Weights of a small mixture-of-experts language model, trained from scratch on English Wikipedia.
Size: width 192, 51.1M parameters.
Training: 305M tokens, 4654 steps.
Below are experts of layer 3 (counted from 0) of a mixture-of-experts language model. Rows are named router (the router's row for the expert), gate (a neuron's input weights, with its number), up (a neuron's input weights, with its number), down (a neuron's output weights, with its number) and show model dimensions 0-191. Each number is 500 + 25 x the weight over its row's rms, rounded and kept within 0 to 999. Numbers have three digits each.
After each expert's rows: a language model's description of what the expert responds to; "comes after" lists some tokens at least twice as common just before its tokens as in all text. This comes from a sample of Wikipedia text that the model never trained on. Tokens count by the router's weight.

# expert 2
router:514497474480462496527526524487491506464550483492482495529488498474531531492515461505520507537488489517487500499478539450463526518499551459499514496542460462485519517533506521518496458501497465486473476473482475482496509518503500495500510571468545504456490506516486509515491536490458512499474490456512543491512538499505507541447501473487509540488485458543509538524522506516463491472470472511488481503526502492500460511498484507542504479466511509490473538481493567485485546481498517478511492496514529503519483513433480533526487461533492480466522509527498477489468514474524447498
gate1:489492520502533507493496500521520533510534514478471489501495504469528528495503519500535467459482488462514512485469498509505524487491504538549503504528527481499509447513527465561494479485480485507498503485514521508478484510495538509484459505518498493487502530515518492477516515532508535529505518496495462487528544507469499475463515441513495520512458468470483507549523551536493484519492573518493511562512533457534511525492454496467459532462509524485471502516531524441528486465526515564467474447508518516501501470502526508466533529502503515546490513528490508492506498481519492510
up1:516462453480495464525492463477535509468500488479457506477482530508524501489510509516460515520519441478463543498481486501492535496536458513463479554457532505517490525478500459494540460517516450512522519503498501502515486543500461498497501518482475512512507474547511536443467463489501500519451553461546569487512487473477542490526507464533517520486477467525479480502472498483508505507494501491505475471486488506526489529520523480501480514490536458507487533496457517522506499472511490474508518492478468504488474532471500511476502519513497528487510516533472483449478488495479461519
down1:520512518517543504481530505518484522500493501497509496490462530480482469492487536519517471539528506527535520489561505524464486541480523528533546457544488505479521532535503500502561505517444527479495446515506506437511510505492501488532498529497483498459483559449482496516501533496505518472485496505493441502507471497489539523482525493488479466527504510498525540530485477482481529519511529523544482521489514467468504495504479507448471510454470538504515454473493510498498530487485522532490514509515473501509521445507522513467499501462486532511530495523504457485489485496464522461
Conjunctions and auxiliaries. Clause-joining and and but, plus forms of be and have such as was, is, had, right after commas or subject pronouns.
comes after: ",", " It", " it", " he", " which", " He"

# expert 16
router:519539490461496433512472472495530519528546508525481481527502525523475521490489497461495501495475501482498493520476500476515540507547550485496503480499482476505456483469495480523552475549537504523502510482531503533511484544508557491524511492487506495484531505491524491503473481492530458498484502508500523476532539521444482516476504499455539558472519484551505464507496520484473558447473480490496497538526528495551520534535506544523510455475437489480488502461510521529469543474515516495496513499511483488477466506497510511501502486497503510509531509543497468504494508484509494494
gate0:510496501516519466527486499498477508482509467469467524480479514467512506506459526482511480489547472465500526478495473523462450486546503473487519492512522525485477545453421499457518483498531453528504507545483525506514510496466480512490531539514520529478523488491527470471520483509506466477547502552518484489488478493524494493505491516507523495511509518532518458513504503513497563506481516457448478526518479509498519538557505491509517490489484532504508491503549476502454485537558560498541498498521509507492488500497552519534504476492501474506546471461501504502514499512499528471
up0:531477504475486549500532533489497518516513475511558495531548491491544510530513515520483484520496501507474496481505501520516464515466496490506479512546508479473510454495469482505482548502448517469532470444534518505466474478481473529516475488518502477475483526526449521501467485494502554480499514486514512495495481521499470482498443475501473485540454465447496536474517507520534478488513534555540481502485545513493499478455507501506499516557511540493485483517493497518495499521505479499490525471471422464491495518481488486459489469474500501493498522519528509528513454491522507496
down0:515523487519490506508476500451477498469482438515488485500475470489507500521517499497533508520473524508499522500485505468502470565520441516467537478535511506483496515539520530502513499532498461487465488517487504464509468494498498478518494518543493494498503468544516488561458496515458483477501511549476487491469535427518512485499518495458474533503516519537497453499484511519509522526521487490459490472490506514496504440518489475503497491482498481485541473492490464531490535486538492482511460480527510508547484463478551490545518518516521535476438534523512521482481507491525532482
Line breaks and headings. Line breaks, sentence-final periods and == heading markers at paragraph and section boundaries in articles.
comes after: "\n", ".", "==", " =", ")", " =="

# expert 13
router:546516431469476496535529475489520505475508516519485453506506469525480515487485482489532531545476483522488496551501511485482518528533525479449477505530488497518526535521476487488539469512492493486489497474493501475483541495477540494516482492478504499490518556473506484528455524516489460511504469501502524514518486532459515543465501502492526542502481461514507493509523512518467520481504479521475486519514496476533452508494522513513496502502461505495539465450497544503458554489484513477546492484525508516480531459464548534541439479477503525476494499529492495512481522482507477453
gate0:512522455484508522491524506458501531507529502528505529485507501525474475489546520509527508517463454521488517487493486525477492457536508510519519495460509531466513488502442461494521496510493495509503457490521519515472495529481450479554485477469505512453481456558477454489480571461480523526504536546496507542520519497459522538512509460509526507489515497500498469509518530548518538491488456495468489482541515504500504493510470482502509466487483504488518519517464493521535502537521461500515470495458455494490469522496443506488517475497534505482494488472467479505530503538515497491
up0:543509514498491531528510477514518506512544495487508545502548525477537494515500502502522495445478442507466511472494519525482477499531511496490514484460518497501507527515478481465497510502473450502512446477476530483500498548463492463498501428507495504512534501533526504443486507473463539473509532523500486487501480501493476538533496519539509511538512493504543513493471513507488511482524462475447488470511473540504483508503498484494489501466463458528487487512546505560509511534506486473504495498526505498474474497509467509490528503473479478468536504472461502488548424515515501542
down0:487467500526504513526456505478461474543507474470484443462489468499509502519493503544514504472542487522523475532511478484499521508538460451526498483526527504458479506465489473457480493547549490498500506513551496489496520529513492477550513554454467510494497462506505527520548478503495497520527505496496479497506502469499478486484535486447523498502498513471485460526435492511458452511478482536561517509509519500465496496506464513496457477580511538525518506490465498477523488478466531534517486510491501510490502466506505494496486489519495524517505502466487486508497475489524476488
Verb-initial pieces, table cells. First pieces of split verbs in narrative, such as p-inned, fl-ashes, conf-ided, and pipes and headers in sports tables.
comes after: " |", ",", " and", ";", " to", " a"

# expert 4
router:539494490451481467519472512505520545475517509515467464503497490522493512476483506515508536521504477505492524533477544464492528494535561493477474492510505457475511483512497505491526457504544490504483473492511447498525504513488481466500465509480494499466485506478533502512505500503472485508425447478537547481549521503479527499427522463477500503507486470515527490527499537491465512481470489477468504536501531492504519505515478541496526484445445532476532504472506521487486526470460517492477491500510476472510544486500536514524488456520518531485506530510540485501507514495532476457
gate10:535455531529492514460531445455452493504552539488517499482500514549540501498499543509484465489526509545524508539468514513511493493459538497466491491548487538470478518540494509490483505499486452463515532548534475474477512531511519481467496543472494479504497532446475516497480475505518523544532528489480508525480519519481446511488490489510493479488527479519551479513512508461500463488522494461492492528504460500479518530495492497519537472490489524454464496503470492492478505529502478515471516499517465509511479528507540505559497480505489487482524528497517477532511496509480511531
up10:515489503509493474465507508533492509519507530517492521466498522511513528494564487490460494498501516496545507512536495525489529538466541539471479496521470507464473485479474477486501480493526458483508461513545473520468488544507519488535475518527472524525515567447498489511445526494489495504475496482464521537469495493477475519488495482527525497523528517478496479485444482480527458482505501489486522543506481442452512532447474483491474477458489483508486469499488497537484524503494482470507493473524495505513488503540555475530485455496478514491494493491548508565516483532495484487
down10:517484529533528472539567476498476491498532449510518493503518511516489475484487474505517484453501491511473491449512494497529506488495493473457473506495556511455495508509480501486516464501488511498463503500507498545492551524464503498515519526484475510494513496445484499492479490492532461473551466516476487503496464538481452510520489507506518507519516463490478474521488494497526475485483459436484540508541497457443535489503481529484480468463504474561486480451510486511539533511468505461493478508494508509529468495521511443458494525481496506498516470521523484504487472479540512482
Place and country names. Country, state and city names in locations and birthplaces, such as United States, California, New York, India, England.
comes after: " the", ",", " United", " of", " in", " New"

# expert 9
router:512523463465490449528515466493475525494530503482471471512481505476498506493467500493499522539488487498488514537486514484517547505507523495474481505513464466513499512492492470507535499485528465510458446491494508453534514531511540507483470544462502466489515507506556478542458538509491459524481481457522526511581551520486496522484524465510522500515493479500546468505529537529443532487505504462486512552488518485502505497520502501528529518456493506471491491473488569497498504481479494477524521509511524489514531514488517541496489470511508525473495515521521498515456521475517457488
gate0:486519529505530472457489504493508501480516532450452523455532485497555505487466488544531492496518526482485501497445480518472560562510499459503484465514515512520531472546522496500506487531526523457492506519523511483507493530488515502516480489506543477477539484488511466528486514494528490519501486495502486550465526487516507477490489517496499477532530537530512507481477477503548507456501486486503500512518486528468505531472497482503534513520514512539505468495486487467502526480460472497505459501498511562481469494533473492488493493486527392470504508503490486494472518546481509488
up0:507522535487514504455484515486517462477516495513483466513531494457502537507493491573561543463520532460481514525467497490446550546512475474474516484513478503526516471481498494484477476483486499485495522493524534506509472495492512508477467475497519495466463503515457475509480484483497507501495493523463505500467484537490520494470499503499514489564507500519481540504486507463516492469498468468525530488507525446489523524504487513478496540471546565474499519524481508532518496500515448526542538514467493527462519492544495500514520509490494541473493521506470486455508490530454518468
down0:558498482495502497514488490480482470515488523517554481481517493535474541532508513466458508493477462500503508482450507511456457502476501514498494479501500510459500499494490497560544484503514499499490502513485497478511506446501454503504505435489449529488515461487500512497478501473465506535475502461519560486486510486484543477504497496548499528451507488517475516495487531521502536483443533511504492438507490519475494506451519466467497475559489482486535527489499523500542548466525483471502477469504516454508487526492478508495499517522518496489517501455510485528485498479540510549
Space before numbers. Bare space tokens before years or numbers, after month names such as In February 2022, and in empty table cells.
comes after: "|", " |", ",", " in", " July", " October"

# expert 20
router:517483503513462499537517490502526526500530513506475505512516495533469520490480478469502483514497433513505558560473518449505532530543526488480489490507512519522526499530513520488503449494556516487476468455531475495503506516427492513542477522477511487488529492469491488468496488519484477492479480501523530464550534511509508488459506491489532526496491490511520522505496507581508488508501508484447485506507500493509497487538502531526499480519445512512496511465521554514492509467505531475487496482490494476466526451441514524517492490493474559517479546520496489484496498476527482476
gate2:568510503506520501514498533497518504513472488477515504507488441544526538444428494520451529526515521533526534458504501530504515452519498526504492461512554503474477497499505498525523475522496492474492525509499495461493524526478560520484495503467488486523513502499503515521470528535461483501455474533535509531480513532507502485527472515480478480517510529498514501517456500474475492541515473473531471513448499511478514522493532475534514531492514545501504458507496502490533505489518496501489517517515485499488512527470502456492554484488529528491453497508477500504420486489517537512
up2:485512517509480521498556511528512508550498497519522483488482522482487515507511523495481519526532477476454501523464501470500519495521460473518487518492481528516486475539496498481503511500469491479543495537496518506461500454480476512469524541494453504510503533499518520537504501530486518474530556439512491517530459481463516528502540460530527489542516525481483447509522498496508545498501499527477498467464467444509507486462495525504548532484468486501460489493489446510493539500544531538479451522490502488474488528471513531466525452499477529499516528475508506486529480514525516519
down2:508439459500482491475487498498504502526493493534479513460479473498497587501521430467498527518537502515498504504524480456470538521514485479512579508504494500486535469534491510523508493507509515532519467508525494513532509482492504462474473541508489522529448507503524511529482438500539496513523527516514533486520503492491535528490542504514475490486479548483519535491530477513511547518494459524518489484493536498487510505495489491487465494501549479462466508501539505531480528491481515484465489515471499460515503480528545536490494485459538536501488509495504499485541472458478504503
Coordinates and table numbers. Digits and spaces in geographic coordinates, score tables and numeric columns, plus asteroid discovery credits like MPC, LINEAR, Spacewatch.
comes after: ".", "°", "′", "3", "5", "4"

# expert 5
router:563504510511454468500503499532491526469515522524477458475476492480513550491457489494494495525510501479448490516489522469509529488512534474457504481509483479502511510503512501485515504517510506529453497492503473478520530505518553457532481472495492477516511527509515467520493555500466470523461503520509478518567511492459478538512527481482563501505506443518541475525524531533482525482514482515449489530515509540520499520535496526514495461453517525520477470501489535533492547470496507507471469494503506478493496495459475532526499485503487498489501548530493452502499519468501514454
gate0:463522513503485492510493529494477516460506457487476542498500511473474481518498440460510539491510533494491522478494450471480510487471498501528474453491502488468536553494544562511521480502456503556512491504502489481497462509534475484535506475486517535509481506480506499518517484521508516494482503463529487458518483473497458549484475508539505515547505473506510519505494476511491487526484520500524536524508522479466543546487475496498462517470456489483521465524522440533535545484528500481475479514510521518482520494441557525498475517473496510466500516488519503475506485469524473485
up0:511444506482519463523484464521528489532500518553526495480487545491541480487499503474500521443529486522517499520519471524504512522533473505448484502475493469508511524486513504489502501465520522529516569538524465489533474512504512522487491471512481506505527517514525473468497494498483498516525546511506492500505481498471489512555478473473464505494481533515507510512486510478465517493532564466479447532505514514481514524481507489505526490468449504494476529500508477497501483501525487531507459500505454492516461473523495430485542460554519519528558495494493480505481515545548501493
down0:506444472509458507436429501483515489465509480505501517534476492501465507477507503505528473513515493500492495463497544487488498546448456489498556497494490521513481469494493476500475521488519503506465477483559478522504494509514472525485490536470468506463474577522501430500517530496485486527506505522474495450516498533522518487502510517501504532494494479493491517514461512459529529483527466482510467467475481511523507517549466486493503526513509484515540491502516493491546495486472511513522524472442528466470500491532461476515487511493508478475488477482473513515509529449464483487
Table cell separators. Pipe separators that open or divide table rows and cells, plus list dashes, in sports, census and results tables.
comes after: "\n", ")", "4", "\"", " Win", " MF"

# expert 19
router:504480461473463467531500477499546514456537518501479448489509456489497523474484478527532523496495469521480520515490543466533490551499512499489501519506520480536513474477474478475546467515506506498500489486456481441503493519457504521510462489449497512530531502528461467549512541506505474495480484467512532506519521514494517552483541438473503552471503481491518477529507525497456518469530465465494496547508479485544466495520509547489495462496515496492484494474499489501482517454476479484494498470537527536505501491482508502526497483526515481501520530512509455514497518466510492482
gate2:489446512527504520485512534532537506498496500494515518527534487544500491483479522484510497484464494513496455473498528472576518477483466540488553481486532487483512502478487519513455535515473477487498505475489482482550492536490527496517444514546485546522517483504477487463521487498525518482489482548528445490534502518506502535531513489520526528513500528496486433496536524472493477500521513518480468495463526486530496510567477492451540502495518513478506468504460535516515496514502507484557509474503516502474479449475508460503530482508524505485488501452491534470498506511502496517
up2:460491501507485455537518510488514536535505511531506456514530491492471500527497527498548501492560477486485497506545536477520525498531498509507474474522546484462511485524485488510462553458484514491488525483469495461469497520487506463461506480517477533539531461489487503483558493486508493480486495481507474485481496516501496559473488527478495486524490489498515490505511510501526544516492479485507439499474498512521470547570501546515495488525504522481476503485511501480513503500453531463527518494471505519493512453534467508523503527542508572477475480506470538480480457495520529492
down2:545502502544527510479468465472508445520524499533529479519536527490513487565554515507475529507498481484537521504466460475479491500459515517487509497517495515538469440456459485483516514493503508494492479514530514493507487482559492478453505469542505474498497528512535506501483483487504479492504501496465482499513539493531534435493500473505509503485513478539484489475503501503516508440495503528492463517503474511481473495461504535537483483542498473500482516482532506482482479534492530480515445498521515496565513518511545531484492458465511438493475509522512491488502536494527501500
Determiners and possessives. Articles and possessive determiners before nouns, such as the, a, his, its, their, and possessive 's.
comes after: "'", " of", " in", " to", " for", " with"

# expert 0
router:526509511468478434523495515487555540488512518529500489518478477527456502470484461502507507535494492535484568515475525492492487503524500488488448452501497486498513522514491518457513487497513476507470474456498451458518530512511520488524497498489514498508516515491516453523480519469480506519506489495489515490505494508429499531484517478457504552499470453551513477520524499522490536492512494499477510538524490496512447494490507532529527474477472539472513515486503495487512510480460488491505482475535509461454521449474496528484467491522521546459522541504561493487491501460524494493
gate0:501549510473523481515518495532473549474513444510528515515491455490498495500499487496501482532513482528544474464491511511516513462496510480509492482507488486510460468540455488529523448503509500523492538493498514479515491463481484489522501503464510504527502517518488512529506493503457490510446452501482493511527524566486513490481444559520542478535497502527504461537513543517522488503493525512550457491517515510507478531513523480530519509495470487499493535472435462488504517543483504467466485534480486509503456479546495527477487490503563519513474478519490550522529486494483506507
up0:463505490486506469461475493488501513496527587472441479511477534555487524504475530484502510496500524506499509539478472488508503515507483522489510500500502523484515539470485503500442526469488496520491469529480525495526500500538498460461500466549485481460464509500509525478509521456525505452534547527504552479455471446488520486500534471469459528509540494473541535494502481495530504476505496507453489533503487497490529510516470483473505496509519509511461492513539537511464473459503486513511518519513523468542522542458509477523490490493486513463510522508478518487478492489511475474
down0:493552521523486533504507496496508526478482470496431486478518486525471458555511537492522531486485511487548492493517479470481479514501506495480503534521516461464508496524511463502560505464520510499502536502546505498499496509492517494519503492468496532503515487457504536468451519511526549499519485559486486477502534487514512494461478509489473527478490531487511513468464503439536525496468507486486484481487476492518470530532454501472484527476457495454519504525554508497509464536526513523488507509504459524503491495496469538518526520484498520469466447476517517519526457544519489489
Sports medal records. Tokens inside sports results tables and medal boxes, such as Olympic, Championships, third place, metres, and country codes like NED, GER.
comes after: " |", "|", "th", ":", "8", ";"

# expert 14
router:514534482462469463529488506500525527465532531516468475492496492523496526485464450501512513521479465510473502537486531472498558534545519508483458488527494470516485522519513521495534477511508492515471491476510483446495501491486565487513469491488503489463526539470517463542464534512498489487482507504514511506516510502455519501477481467472514552452509476522511507520528494504460517485486469503467500514507494509525486504506512540490566463450478503500505501489510547527477569486456535511503450487484505524479500493486513524509483487494505541482514530522521467500468508461534471465
gate1:466465492495509508525467519478474504472489505498472522568505469494505498533511536522491484484502517493459497511491512462544528493544510537474459519479484453512547476506479507501520490452454501455536499492521508535497509503524525445504508455503500512487496508524506469462484477505522498484527487473490482495474484494515523558517489479512491506558544514488448505518496494468502531433487533538477554495496466550512476520515538478464517480532516493485507508519510543562492495494493488519516496521494522465492506520485516466531471515522536507530530531491496491485502518487463468476
up1:507476471472545481488472485480495478498502464493473483468470490539488518545513464445523512486531505496540533498495515486483485490501547543533493480500480508508526521474521501501480493520528510510517484520488478484493494509471508485479500539528492504511465480576444481523522479560484495478499512495452524531468481514529498515501491523514463523517529475475504451460509550530491441539519479514498475502438515519516560496529488518529521488466492541458473513509474520476498457511498510522504481480478489505506497481497505476512506473510532446497444462496471521474499526495514498491
down1:474476515485494510532457535464471499538512543528496521467503475516525530448479518496510537489508511506443509493499520495483540516515551510487466459522516502523468530448512459496490513510480521514510469491491548474535513488496520456476461504525526494502489472467476498502484474500518509518555533507489531510537499477527552479542497512513443487497504507498473497536549483467474490493499447499527458512507504480547510457487479501555518510489530530514460484497507501519502488485466497491494528480502507460494508509484488562483494546502511528504490521510519513483534501453462466515
Digits in codes, dates. Later digits in dates, scores and identifiers after a dash or digit, plus pieces of foreign names and whitespace runs.
comes after: "–", "2", "-", "0", " Al", " Ar"

# expert 3
router:520507479481475488531491496519537508478517517494493488525490477526512543493488483510492528543496446492518500529464549480480515489513559500474481471561474463516525536531464516502525449455533462516488489517510465453506513526496528485522459534477500461515504499463498505533512558519465484491439504490531554492507549490459498495468530480513510509515506487530482504504512507491452534475506526475485501538510550477526496524534481503486491496479504513516498480456465540526507511481467518486520483478499490511501482491448530500529490468506562511479531497499497476495512517507527479512
gate7:466499532521521453463495513526498506484538521512503475534536515528458553533494524491467467517485502519501508541530469513495556480481541513507493468499465504455490498484474506516489530515443484499545497539499496497526501488465506535514492499485462498465505547526490489492510438487482548500540527521532513494513532515498516467505556509496545486468509509513446497498518492508482482516482519502522471479472522503451490547499490502505531493469479530501483498541498500535535487497496511497481496516445473530466466540470493483519521508472526552474479537524491496466473513537498508517
up7:454512482521488496452461501491464481475518494492503500497540491457492491505519496510507507535528529522548529538476502536523510497510514522507480463500458491529484508515486498538494560477501482490495511496496483500496497520540492526476507518513459529506498510491550518513496537509484492509459486520504463499506498505552497495481515460465526503522557488504475463516509466535482505539468493486491495558459520529516487533545464529483535493473516518500516497535482480472526521477498546512505521497482507482559515519548522467527496476533557484516555465535475513443503490468502499541
down7:480505485523517468447504460490523500443486458520474465503532538484502495508450465530514490501529534488474504527516519488480492514489509539439459526516464535484466467499514492482508524509494505496538495487461503501497534500470444486471506507473481509522470500512533477521493489509541479498505484519485493521526542511447508525509524518478483495461534493469513480490520477523480467488492498517510505464524462465474512538517472463473543495450528510450517481498511520488497503469502514545479502527548491535513489491559484505508494530516476496546510540528517536542468510465514502527
Subject pronouns and head nouns. Sentence subjects and head nouns right after the or his, such as it, he, they, name, film, species, location.
comes after: " the", " The", ".", " a", " his", "The"

# expert 23
router:497491483473444449530448503484516494494526516501485484538483478510505526441493429466499475540494479521509540552489515477496503516511518503485492486510518479509509527501506534501496470501518470519477467490550473501527509512457527508501477512478505493523492509456537503526494488467494449517461504480552563538553532509471511514458518462493502542485483474514530465545512507520463551492510496479487502514489479476538497504558508542507491479511506482477514516476541507514496500476501534505490483482490523497483506477485506553508516509524497530493526550540489509496510510490538483466
gate1:501474481500529471492487526485505470453470522547505473494505458467503526492467497516492536550489551500500537531510532545495492486506518492467469484517509444490501535465485510464488540494469513486538538488464537508480515516497503512507523469462553493536485545508507505520530538502549508461501476497542515498485498495478481449523492516466488456498488495472494477494462522474526487463489479503495499524481487499488467483503506520537512477470514442515487503515507510519514526523500457512466508450508458501526518473502511468444480527503493570459490514492539485487505476512520516512
up1:491482471521499503475533487515547537509505477521522508484501511499502492485487552485502459473535472490481432505531540511460466516490483503507475490503508528541510468495526520474509532497507480525543524476485516491512516503490498481487492501509476519448520529464504516452514479491479509527432496451539461484516508478513520464526497496523467492510482488478512502520524483515486517510513526499533548480528496534446537553482471515490530526484463507503520544510469465475463481470505518512497505485517476519533470517546491493545518486511510531480523465442519534517517559513466483513
down1:508463488511493563494507512498508526503518490497509484487504528540472507528441509531499492517453497543512494502503483487528549500481520459530504527538518493543512500542523499504516497464513524530518501505486462508524492475470525489471481496524479482522522486470499476464505500510446512562515509521551515504488541497534487490480454517538523486495521480503515495501486495523511541508526488505493493528545485493483517483497452471476501489504543521525558506496490480510506486516487486522477486493508471471495449480486493510489531487553500576444492490475547518477565521463526518540
Infobox field labels. Field names in infoboxes and lists before a colon, such as Genus, Born, Location, Edition, Years active.
comes after: "-", "\n", "==", "|", " •", "==="

# expert 18
router:522516497468474447518470519514535522475512539521486484512487458515471507502461489503504522539495485500501512539482532492510539546507523500479471499523477490509556508517483519507491472485513487504497490468522445468506548498505530473526498492466498469480535503482561429514513517519487464500470513503543534493547516505458505496473505460501505566479506476534503513507509541490426514490500515477460496527492493484512477511530513515498522472474498520474508513475507554489493544489462489484482467456509497476507517466483501508502510494500523549493499514523506479471448528471524455493
gate1:487489494492553546518551526492513516489531477509529484536509490498516523502448463491481496489507466498489528502481514485515544519473488512489489498456475509515499509446499555537486510485506507464482488476481500456515471526487537494499500524483467476502492517534529473492506463463486500484511515487508561528474494546452493483518507465474516429472473491539474490538506530537535567535499490516526460534462547484538504496488514500559454487470555518520496502508478532507496514523469477484500495516509479537502487481519508523491503502492478511518478530466519480484505509495481530501
up1:491508513486497481508540495505516463514483503514475488531552467498539510498491493481501543495500474459516518495502542496547508486509464508492489442452465514523482523439473518515468497508494487491493530507510499477498511521530503511542507486453436444509510520513474480452487477510498524460479552532505505518471520568511505515514505500485471485483448481561526497492547545576532535515491502508544473527463510465505480499531506493522488527487549487492500506482497512487483482511487498508524535513492505496522526490506532495506505484500530542522521536497491488483470504477471487534
down1:548495489485504526500544497562514544510473524503571482423517453491514526471495556510497502486477473498498518541501489532505471520566458486534518488524505463431535502520533467518519546466536502511517503504481504516517493524486495501460525532482494508504511474506488531497496478522481517497468520476517482459493512508512496467512493483522445550490546492473515476510507498467489494473514492492516511471507536510491486481500493489514568505472476481483513477450546508501543491478520453507505512488521465474536501494485533512506497486500486474488474513520513492514532482501479503511
Leading year digits. First digit of years and numbers, usually 1 or 2 in 1989 or 2002, plus first bytes of Greek and Thai characters.
comes after: " ", " (", "–", " [", " $", "^{("

# expert 15
router:551548442462450453546461476499531543461500520510479482492496490514472510477450473473525482507473489491489541519478555459502553508518535493508490468492501479529513495513518501504496486489541493491485489516518466495498490502494550488530446506473513457483482505500506467539468522535495510509477506488529504512513554507446497520494498437478496505500472499521517509529524509528444546472483484472494524514524514517530501542535509550498531499456499494498492502446499552496495531491469496517549473475534487502514510493504514501499510484494511516511502544507500506499497513479517489485
gate2:516475497477460468494507539504457496489483468511513511509538485527519515506444488487523537527503490489473524489504504469510500486524542497518540521508500509558536543474455484481451492516509480475481506505537517523489529536504549532532512496485503524491473514455464525521514449495486495481504474506550536487543517517496486520535485491511555503505476491457433510510499492488506477499495540487545483448499523538517542518469530535502505467513496504516471523494557503519514498517476494492480489483483501498536509501464493505510474516481505521504520499492457481507461521522583475507
up2:493503482535521484480498571544504471475477539503462484505495508512534498451507507508498509494487496486503504507462522553535480505532518458511521483499497551499515475506491502496450531521529518533531528539532439500510511506521552474499477476522516493469523540538508536525506495488471522518488515501516488500479507507480497558528539504493462471487456453483497460475506503508525502497462502515483445508532548514519534545486532502501488480509536555466470532511493509491503531512495480513547522476483515475548473472503477495484498492493508524514484550525493484548511514488501475483
down2:496473499529536482475491510520515485481519487442550473531476478460512504508510515487515494503501503490476486526508494505490499520450459519507488499509509489503461531517517469527483491487487516516511494529511475500491474526527482454464488475520502550496508521488507415480540537493504478507498520504436464468515456489512477522445502519545447459480498538543517460501513524513493504478470523488485455509524474458502525468519483475509482464500514503524515522512449519494485530514481506492503508518491451537505507539531490503476486474491509400502483513505520491513490496495481512467
Digits inside years. Middle and final digits of years and dates, such as 20-0-3, 19-9-7, 19-8-5, plus the word pandemic.
comes after: "1", "0", "9", "2", "8"